config.yaml
experts_per_token: 2
n_head: 4
norm: "rmsnorm"
init_std_up: 0.0316
weight_decay: 0.0
decay_fraction: 1.0
Below are experts of layer 4 (counted from 0) of a mixture-of-experts language model. Rows are named router (the router's row for the expert) and show model dimensions 0-255. Each number is 200 + 20 x the weight over its row's rms, rounded and kept within 0 to 999.
After each expert's rows: a language model's description of what the expert responds to. This comes from a sample of Wikipedia text that the model never trained on.

# expert 23
router,214,199,197,221,175,203,181,205,225,203,200,184,183,171,160,175,171,164,195,226,216,187,236,201,184,231,209,208,217,196,182,197,176,218,205,227,173,195,155,186,204,174,215,197,186,189,212,186,201,207,244,141,213,221,205,190,175,194,220,180,209,165,175,177,180,173,205,225,194,174,171,186,220,184,202,229,169,215,184,201,188,188,250,184,180,177,191,210,186,186,191,198,225,199,194,212,173,197,196,219,243,198,199,221,200,218,207,200,201,224,193,215,167,180,179,202,201,166,189,179,185,195,165,209,186,207,182,226,197,183,239,205,197,217,202,191,206,227,174,209,192,186,195,177,209,184,170,165,194,183,228,216,204,212,193,193,257,190,216,192,225,209,161,188,220,206,198,225,202,175,194,186,198,195,193,198,153,213,213,219,241,208,212,213,204,165,178,178,213,201,166,198,185,218,198,215,212,202,223,182,218,207,197,174,181,197,205,221,180,239,181,235,213,197,232,206,176,180,212,182,160,223,211,194,217,216,208,212,209,176,214,146,180,209,192,206,218,178,215,196,188,191,192,184,172,225,209,190,216,198,210,231,150,173,182,211
Pieces of Spanish, French, Slavic and Nordic names and words, such as á, ó, -ović, -sson, -ión, plus the verb played.

# expert 30
router,198,199,184,223,189,205,195,173,178,198,216,231,203,197,197,205,171,223,166,161,227,203,192,193,204,193,219,186,200,209,181,229,160,220,206,180,197,174,181,209,193,208,212,183,199,187,190,195,203,166,218,201,229,195,201,215,207,202,196,215,241,193,152,220,159,169,204,191,233,204,225,204,197,222,227,211,213,216,195,213,155,181,194,179,190,192,211,200,217,201,224,174,226,223,187,212,181,198,174,179,197,199,207,224,205,164,212,179,223,178,203,219,180,244,196,242,191,222,178,161,221,222,199,171,218,189,244,196,170,182,157,179,205,197,232,176,208,212,203,229,230,191,224,167,187,208,165,238,216,208,193,177,223,221,195,224,194,217,223,215,185,205,221,234,190,176,210,229,202,209,207,213,200,199,223,230,208,200,169,210,191,187,202,197,210,173,232,178,216,247,228,190,194,188,188,212,177,188,211,198,177,187,174,183,182,164,186,171,206,189,208,197,221,195,191,239,158,238,203,182,194,168,176,203,208,213,202,198,195,194,218,195,241,182,180,214,199,212,189,215,191,199,177,199,207,148,193,240,205,195,226,207,205,197,215,165
Double line breaks ending list items before headings, and capital initials starting names after commas or dashes, such as , D, - T.

# expert 17
router,182,201,200,182,165,177,193,191,214,196,226,156,184,193,204,200,195,191,185,215,179,189,216,211,217,239,187,203,187,200,197,220,225,182,185,177,202,160,217,190,204,197,201,209,214,199,174,189,235,202,205,178,166,180,239,193,219,208,170,168,220,227,205,209,203,183,200,199,200,201,213,186,195,206,219,180,170,193,219,224,230,168,168,195,182,190,234,255,194,211,216,179,189,266,202,173,221,230,207,171,173,226,207,192,193,201,198,186,216,201,224,195,218,213,198,185,219,212,237,191,240,200,206,225,205,237,189,183,171,189,216,193,216,202,227,228,205,227,204,199,228,185,175,185,198,212,183,179,224,202,170,209,203,220,208,179,160,214,167,181,160,192,202,215,214,158,254,198,171,205,207,189,227,215,189,191,242,193,207,210,215,165,183,213,159,208,214,185,189,186,199,208,223,215,193,208,199,179,208,212,215,202,206,210,205,187,163,161,207,196,225,241,214,224,192,214,221,206,180,207,200,195,195,218,184,182,212,210,195,197,197,197,232,195,215,197,205,191,228,193,209,182,212,193,190,209,214,218,150,235,180,252,192,210,157,191
Commas, quotation marks, parentheses, semicolons and dashes in running prose, such as ", or ("), and the word piece right after them.

# expert 13
router,240,217,179,202,197,199,229,197,189,203,237,169,223,235,209,208,185,182,209,191,166,183,226,192,221,200,199,236,222,205,189,207,224,221,184,190,257,217,214,183,196,223,200,207,192,199,199,210,227,201,198,178,212,185,170,190,215,220,167,199,203,162,184,169,229,208,160,203,214,223,232,196,166,197,195,200,190,170,234,198,240,199,232,187,220,172,176,233,219,171,194,167,178,201,181,197,183,199,190,184,168,220,198,188,186,216,175,192,213,168,220,179,211,184,210,173,203,207,223,179,196,215,223,190,202,212,189,186,207,220,220,176,207,228,195,176,180,230,195,195,202,210,168,176,215,179,176,219,177,190,190,203,172,198,207,236,181,182,200,192,190,207,189,203,171,251,187,180,224,199,181,219,194,205,208,241,245,187,188,181,198,172,234,224,192,215,222,188,222,206,196,187,210,254,204,187,183,217,207,217,239,212,241,216,228,208,190,205,192,220,213,211,193,221,185,223,170,237,197,207,172,179,211,202,169,197,244,186,189,184,185,163,199,212,216,206,210,195,220,186,183,210,202,209,183,212,166,162,213,220,189,184,200,191,219,183
Title and section markers and lead-sentence openers in article starts, such as = after a title, ) is a, (born, ==See also==.

# expert 6
router,223,204,194,191,213,230,191,225,191,214,209,198,212,185,205,204,205,171,200,221,191,188,184,176,165,190,178,182,229,216,180,226,210,223,219,206,223,162,224,186,179,237,171,195,221,196,229,219,220,168,225,210,208,199,209,223,188,202,203,218,187,225,182,225,184,211,185,196,225,225,226,186,200,171,202,194,208,211,184,238,154,245,228,182,210,180,222,182,204,181,190,191,256,172,185,199,222,205,213,147,189,199,203,177,193,185,209,190,247,177,202,222,212,204,199,192,176,211,190,205,217,193,184,198,228,158,205,192,175,200,182,229,178,203,192,170,230,178,211,201,193,228,167,193,178,205,206,204,221,203,189,183,225,185,208,191,178,202,163,209,154,183,206,212,193,221,227,209,212,216,168,189,179,237,211,242,233,206,207,173,234,215,188,216,225,194,206,211,205,229,204,205,253,210,242,183,215,196,202,227,184,200,189,220,182,226,204,191,195,225,191,193,202,228,201,193,191,252,194,246,185,186,232,181,176,175,193,210,199,202,204,189,213,185,185,202,203,235,200,202,201,180,205,210,186,207,194,209,223,201,213,196,184,225,226,152
Line breaks, table pipes, and first tokens of table cells, plus digits after thousands commas and the slash in and/or.

# expert 31
router,219,191,145,208,210,199,175,204,221,172,209,216,172,215,219,199,202,211,201,218,182,154,142,203,196,223,192,171,192,176,226,203,201,185,190,205,176,189,218,217,206,206,217,190,205,213,193,205,231,190,163,219,216,154,222,192,198,185,194,184,188,210,224,215,204,208,214,182,207,193,225,206,212,211,188,189,215,225,195,204,217,198,198,153,202,233,212,219,196,194,207,208,190,202,210,210,247,221,194,229,226,234,199,207,215,171,173,201,212,214,168,195,211,202,203,200,194,220,235,240,173,195,198,237,200,238,151,190,207,215,222,164,172,192,222,209,184,177,228,231,213,207,188,219,206,226,210,204,206,233,198,239,193,170,212,193,215,206,226,186,198,235,219,209,198,189,230,170,154,199,214,200,184,202,230,207,220,240,226,216,177,186,217,181,190,183,213,192,225,209,208,223,208,220,189,193,226,214,212,199,241,170,175,180,187,233,162,187,212,205,215,221,223,191,214,153,180,175,238,212,190,207,186,172,214,191,219,167,218,163,179,198,191,220,191,202,213,193,170,188,191,181,186,186,192,189,223,195,204,230,179,195,195,210,179,214
The word to and prepositions following verbs, such as fled to, going to, with, against, would, plus verb endings like -ed, -ing.

# expert 24
router,200,186,218,229,226,207,214,186,171,186,191,197,199,195,183,185,236,190,229,214,239,189,187,187,197,176,187,202,165,171,210,193,224,174,168,210,217,205,222,188,204,203,202,212,181,201,195,196,195,205,196,222,251,226,192,193,187,211,170,174,182,196,184,189,221,183,190,202,187,215,185,176,220,208,161,200,210,199,195,203,211,229,199,245,226,203,168,175,180,175,217,221,214,191,204,186,223,172,225,211,240,194,196,187,196,212,251,230,189,171,189,142,182,192,196,193,194,224,201,198,203,186,199,207,192,166,200,216,188,217,212,180,219,199,196,204,201,197,174,250,186,184,195,198,241,199,213,189,221,188,232,229,229,163,199,206,174,196,231,228,231,216,187,169,195,203,166,218,226,194,169,224,212,150,165,238,168,201,224,221,230,245,206,162,184,212,197,222,222,194,181,175,192,206,205,218,191,192,201,200,200,165,193,169,199,204,224,209,202,203,179,190,220,173,236,184,196,165,199,179,197,218,209,220,224,210,196,177,191,204,165,190,199,214,202,178,214,199,185,179,192,214,209,202,180,198,198,216,242,224,236,176,200,214,226,193
Middle and ending pieces of European surnames and place names, often after Z, B, S, such as Zardini, Saskatchewan, -owski, -ić.

# expert 0
router,192,202,192,181,197,175,194,160,223,210,173,199,184,190,205,198,231,219,221,186,204,203,215,196,235,198,213,179,198,209,199,225,163,225,196,180,195,183,164,211,175,172,227,235,220,229,194,217,210,235,176,185,205,191,177,223,216,210,214,229,216,187,179,226,213,222,199,224,235,212,192,202,245,205,193,172,204,225,208,210,206,165,230,236,199,221,212,211,193,177,188,194,221,194,241,200,189,225,194,207,228,176,188,189,168,183,214,172,181,167,213,156,201,221,222,206,171,191,190,230,172,192,207,203,170,185,183,208,180,194,204,233,200,200,187,216,161,225,179,172,182,210,234,236,219,196,186,224,187,170,197,192,214,212,213,218,202,204,204,186,217,213,203,191,177,166,159,218,181,221,177,218,222,210,183,185,173,170,209,242,185,184,218,186,216,227,183,213,197,184,223,199,236,184,225,205,202,206,209,200,220,201,216,212,218,202,246,206,183,181,190,182,202,216,207,204,176,173,166,208,220,210,160,206,210,202,184,189,204,205,199,172,208,200,190,209,209,215,182,200,202,212,203,207,231,159,225,221,188,135,231,190,186,173,234,202
Word pieces inside Arabic, Persian, Indian and East Asian names and places, such as Khanda-q-lu, Sa-aj-an, Ch-an.

# expert 1
router,213,183,190,181,220,173,210,201,208,221,204,170,194,214,193,198,202,187,219,205,185,240,194,187,206,196,181,210,185,197,244,219,212,215,159,171,194,207,190,179,201,167,191,192,187,199,206,210,194,240,201,169,220,189,198,214,155,195,191,195,173,169,216,194,222,176,174,232,193,200,173,199,197,173,212,236,199,196,188,202,177,190,191,186,176,179,200,220,208,189,189,213,201,218,211,204,200,230,169,206,214,194,198,165,177,215,181,186,177,181,162,188,176,199,226,211,183,214,224,236,184,208,186,199,219,183,202,223,178,213,215,215,206,200,175,206,191,205,162,189,233,207,210,222,205,173,194,199,202,210,189,180,174,201,218,181,238,227,217,168,239,206,211,192,194,227,192,207,215,179,176,170,184,176,200,212,151,195,202,192,178,222,206,210,188,182,228,153,148,203,196,189,204,217,208,229,227,179,199,166,189,209,187,177,167,222,188,226,187,232,159,205,158,169,195,193,223,160,204,217,197,221,215,212,201,210,221,213,201,201,233,172,206,214,182,183,206,216,193,219,147,181,220,214,202,155,198,176,201,143,192,208,234,185,212,219
Middle and final pieces of personal and place surnames, often foreign, such as -berg, -mann, -ley in Chorley, McC.

# expert 11
router,230,212,215,197,258,215,198,165,207,228,246,230,184,202,224,183,186,216,220,223,221,199,202,193,221,209,185,184,195,200,230,203,187,174,223,251,196,207,209,251,176,220,221,184,195,209,214,193,161,176,222,194,160,215,194,239,219,197,233,203,205,191,208,175,179,196,205,184,217,212,178,207,172,202,199,192,219,172,152,225,211,195,160,221,194,179,218,190,196,200,235,213,189,175,174,185,156,174,204,234,205,207,229,194,192,180,186,146,209,203,203,239,208,191,190,197,196,206,204,197,185,207,207,185,207,196,192,210,227,202,169,177,212,219,199,213,228,156,176,203,185,195,199,185,210,185,216,182,239,227,228,211,201,211,204,245,222,206,183,228,181,204,202,217,223,217,214,193,189,197,179,199,173,207,190,217,210,196,163,221,182,211,218,214,199,211,202,214,190,158,214,172,173,176,218,192,199,213,171,194,232,155,192,195,199,173,183,223,199,207,213,214,183,195,197,186,168,193,186,194,199,213,220,229,232,213,211,219,212,225,217,224,188,206,167,199,203,196,202,229,199,182,174,219,191,234,177,181,209,196,202,201,167,197,229,228
Prepositions opening time clauses, such as after, in, before, on, until, often before dates or sports seasons, such as 1996–97.

# expert 28
router,196,233,235,189,215,238,166,197,215,222,234,216,198,194,187,193,177,184,197,219,186,175,181,167,218,177,207,215,212,219,211,187,200,193,234,217,217,216,218,196,215,206,211,244,168,194,206,166,215,192,214,212,142,181,202,194,179,206,232,176,192,182,167,177,216,220,191,160,239,227,226,177,173,214,190,173,196,187,210,223,173,201,167,208,196,182,201,212,219,216,217,174,197,198,209,181,219,207,211,188,230,222,168,218,237,183,206,210,209,204,199,164,210,232,212,196,184,200,194,194,204,177,169,225,238,238,238,189,218,238,188,226,200,223,167,233,217,208,236,191,191,207,199,208,177,226,176,209,227,171,204,193,182,209,203,229,188,219,195,200,218,209,205,203,156,245,222,169,208,202,171,184,181,192,194,244,220,214,194,214,199,188,211,204,181,194,205,216,169,184,181,179,210,210,198,204,204,218,209,207,229,231,200,194,216,208,194,193,213,177,233,232,192,209,182,185,163,198,199,216,164,195,232,166,201,181,196,218,207,208,214,211,175,190,189,191,187,206,226,176,184,198,168,212,209,228,175,196,176,206,168,185,191,192,179,214
Function words in prose, such as and, of the, in the, the, or, that, and comma plus and.

# expert 7
router,205,202,163,207,204,213,214,223,190,212,236,199,204,205,185,184,201,186,172,196,178,158,199,201,182,225,173,171,203,206,172,218,212,208,181,196,250,211,205,223,203,213,228,182,209,206,192,226,225,212,171,199,230,204,198,229,227,184,166,192,215,189,204,185,240,198,206,191,187,218,184,206,161,192,230,216,193,204,178,207,200,179,226,193,173,189,195,212,205,183,216,188,187,221,203,196,168,205,218,176,172,177,207,217,194,205,162,197,185,217,177,215,244,173,209,241,182,200,236,198,197,167,204,227,155,213,224,158,201,196,190,206,208,192,234,169,185,232,231,214,186,193,203,181,195,199,204,239,204,207,219,164,178,207,171,229,206,212,221,189,202,186,152,200,200,228,188,175,205,228,186,189,225,199,238,206,226,201,178,201,205,224,215,218,203,180,203,193,192,164,192,196,232,179,171,200,196,229,227,208,210,180,210,181,215,221,203,215,177,194,208,218,203,210,188,207,193,231,198,201,213,223,208,173,216,187,219,189,171,220,205,153,221,226,163,215,176,209,228,231,192,185,226,189,230,223,172,179,194,228,201,221,157,212,222,167
Main verbs and copulas after the subject, such as was, is, were, has been, includes, died, plus table pipes and line breaks.